From a checkpoint of a small mixture-of-experts model trained on Wikipedia.
Size: 14 layers, 65M parameters.
Training: 506M tokens, 7726 steps.
Below are experts of layer 5 (counted from 0) of a mixture-of-experts language model. Rows are named router (the router's row for the expert) and show model dimensions 0-255. Each number is 128 + 24 x the weight over its row's rms, rounded and kept within 0 to 255. Numbers have three digits each.
After each expert's rows: "comes before" lists some tokens at least twice as common just after its tokens as in all text; "comes after" lists some tokens at least twice as common just before its tokens as in all text. This comes from a sample of Wikipedia text that the model never trained on. Tokens count by the router's weight.

# expert 10
router:135089135106158132146126171151127124117145140169115166146177128135166153169128123153112117152137103134136142128160096115093167143129127152158109153161092132108161166146152142162096163125107128128144139155138133087102117123141106147161125133078123131081133137115168112131149135101105082146132151135121151125132163116152129159108115105127146139135094153131102138152143153134115152170088165107145114183169125144142099087118130164138173117096128094138106085167157099115144127112135119092102107095190145120145087153148118131143070085120083087124115129115122100125137119168099155133145157146102171151159108164103130147115141132109165155143094160150152135122123103143109110137103145145150139131137120100111124098121084107131088135138123121100112131117170179130128099155139088
comes before: " ", " and", " which", " \"", " but", " he"
comes after: "s", "3", "4", "6", "7", "5"

# expert 0
router:109095115131144083114139125103135121158121150149136174194122087128115109114115168160138108103127076069134109155125120135128093080137145143145139166171104088133150142162121104189116158141123140122146174122131156155078144111122169176144162112132146128110143166128079150151092137127145126144112133133091136165165120079118130141140118105147140106140147119129146101133138144137142136131112129084153164152059149141148124132188150080112125122111110116135116126098121130124125143130088154133164118116122189151133102106123097146117098147113151127131125161159121112089106137096123116142100154097121127115139109072118118137081120135139121127143125163111143108090115114139141132132120161120136132150105171176114110143091137121147102149122125148080151167149129130153174149103132116
comes before: "0", "9", "8", "7", "6", "5"
comes after: "1", " ", "9", "8", "0", "2"

# expert 2
router:110124107126147128074112116168133142145122133127137151170105128146079171155133159154156127089135134112150129137158125138162145131192102103152119099114113143145116133101108094163144070125142103165118112123114155118126141130122064150111164158121149146170125138128131134158145105100141127126151098135118129125147078137138099072120129109174132106116149107135068118130123131114093170130094112114158092113106139134135137141105122127113100142112149171090116126079115127106124122167073114131099124176164120151114164117126127110146151140116101127129147113108151131091154144138134129119164156140109106136123114106096143163141154138134168152155178183106131094182154132169178085112142128120122126156142108183107148159112122109108058130143123111120126146134131118135122129102123097
comes before: "0", "1", " |", "2", "9", "."
comes after: "2", " ", "0", "1", "–", "5"

# expert 13
router:151078082180174115115136123135133130155164101147166114126145151139151125145127158119169112157128129097137125139123114143131124156122097102113133125084106122110117131085165120112107140110130120108118089118104157099083122081157115118133098141113126125151119175118145107108147104110104139143144165133113145114100151111156153136139127104144128163120140119111150096108130122151091090155081130112141137098157137110100106126104163114133112107119114097067112160144143135147142168108151121102121076120119140128137107098137086139097069115126150155138146079139121078149074133145118141154098119149106114118107090086107116094148120129111123137106153084105132109154177147173165104128148094137111121099086143114132150084144123121114082121077131101099181097142153125137115154114165108
comes before: "\n", " The", " ", " He", " In", " It"
comes after: "0", "4", "3", "5", "6", "7"

# expert 9
router:136086179153138139140135125128149089150104087125142127117156149144073095117102145113086118088099126131109123111079157096120106112133127127111082123127113112122115159154112110118159127100118102127173108099121088102130150154160109129113135122110147177130139106109162158115088141099117125079130134088132153130168084134116107127116132171117139135133128128089121111123137143117116170158131131093137098114138101116111145176145128149131144148147114156170129120138138105116088138115120169124194105121082136120127165182134098103154109122092162141086089171149140108085131147097126136137111149136138151117107116117132091165145157103122099125106099145141139168153152137114069164121118146116155153183163129143132146147150137143134069100105122146112133147139116092149121115181108107
comes before: " of", ".", ",", " in", "s", " and"
comes after: " the", " a", " The", " his", "The", " their"

# expert 14
router:118138122090141095132140139121137149140098112129129129103167125166072152118096134140120107144143132114171164149117113169144081147180132145138102141140148142088098105147126147184141127120121121151137177153113115142162115134097126120136178148127088149084155119100180129122146108149116163069144131145119124103127121129133073100157139148149129133135157127088121131103115104112119102158126152133120142142118152113119142132115130112091091116106097112115118195120135166121149139128099074145120117078135164119147142122141165098095121164109121163143109155151152178181147158117132114139098094126076103121103116082131159145152137138104130100155143144149136133136111125121177115127121111081116139132129153158153165115120118167103065147109124143156119121147143118157104145076150137
comes before: "s", "t", "e", "d", "n", "a"
comes after: " of", ",", " the", "-", " and", ":"

# expert 6
router:164141126119117164110149070161138135096101166100142133126099110134075085126164108123123122084108096141132160150165161119138147110133183128110141087128160160132136124165148133150111127131139138098145120154150157124136168154072116093134159094076104105114089121158117162106105092135139120112097090158131127135103101083111109103108129095107172113108105138138104151144144122126129141100168103091114142107149135100121160124123106098128137165147144153146164165155129089137129088065128175127179137110130135151111143085132152127088112132106132132097116152101097105138097125113135113143105157146136142111114141129174119152145079163122138123106153123156117107150119158112123153124105148122109099082103108125140116136141080129146145151093124146139109111104114099160114141153104167
comes before: " to", "ed", "ing", "s", " of", " the"
comes after: " ", " to", " p", " be", " and", " un"

# expert 8
router:190125107156104136150104157127100124126123097131139159161137124146158077163150139104156154131145126134106148126112119127078107073116134155127109144130114140132084131122147130123151107161132140137131147124109156130129136168104154111132136114125100090108168112146130148078096151089074136117095137123123128137140115103122143159077120081100167174126129098144086106129126150185135179113182135100120135142117107125155138134117142149126142107131156190122112132101161127140145111099117101127176130117142127125108065159134105112140128096126131128121096092154112166114135083105125134110104130115163153159174150090138141151148079122144120165086154122107151107097111156146110161143138139131128135118136153167123075120090104144129139110169124129142129124095144188097130123141092145
comes before: " the", " a", " his", " an", " be", " its"
comes after: "s", ",", "ed", "ing", " known", " due"

# expert 12
router:107139168118130078095126122124119122145111103151130151115149098116156122113111126121109130142142118115105100117124145137156142134140144134122150124135136137148148142155141063115088131117112090120137161139129119184146105127159105082141121130131073126163142123124120118147125151131107091136153197128142151140117126129122116098068140165124122155122138166144154105130119118090126123153111095151207120165132134122136124183105125127132149116128135132152142129123146119133162175136126120079138129134138137142134091109141104140134131057079128094107134095153110147095153124127127104113142111138121101169126125131191094127112129114118171099143103110135113128148086101158179111116169106153114133138146110186183156117124151133139060149115143153096109146119126099143120153154142204
comes before: "-", "|", "\n", "==", ":", "The"
comes after: "\n", " |", ".", ")", "-", "=="

# expert 11
router:176142127181152125143100102103122136114170103120117096094086178110067128134138133106114168114125119160101078159161126148111125159115106120090124102125151115112144101138098094126153138126099084128108076110136103122137126149134138151129119112149141143137089128159150124122128113118111148122112109131141123113116171130123137112155149151087112163119147115093076167147141117127179102095167093141139126132099150112085158134105128150147130119105123106133184150159139152122105114125158150134110120118126129109138162100160145120131149189148126122117137156123154114104130145205149140095155068167107093146154141151121148062119125102121141138139143123127085123159104122062159107139140113131160122084099115118117133166119154130119151129154135158157121157137121128126106132088112132
comes before: " |", " (", ";", "y", "al", "ian"
comes after: " |", "d", " L", " D", " R", " Mar"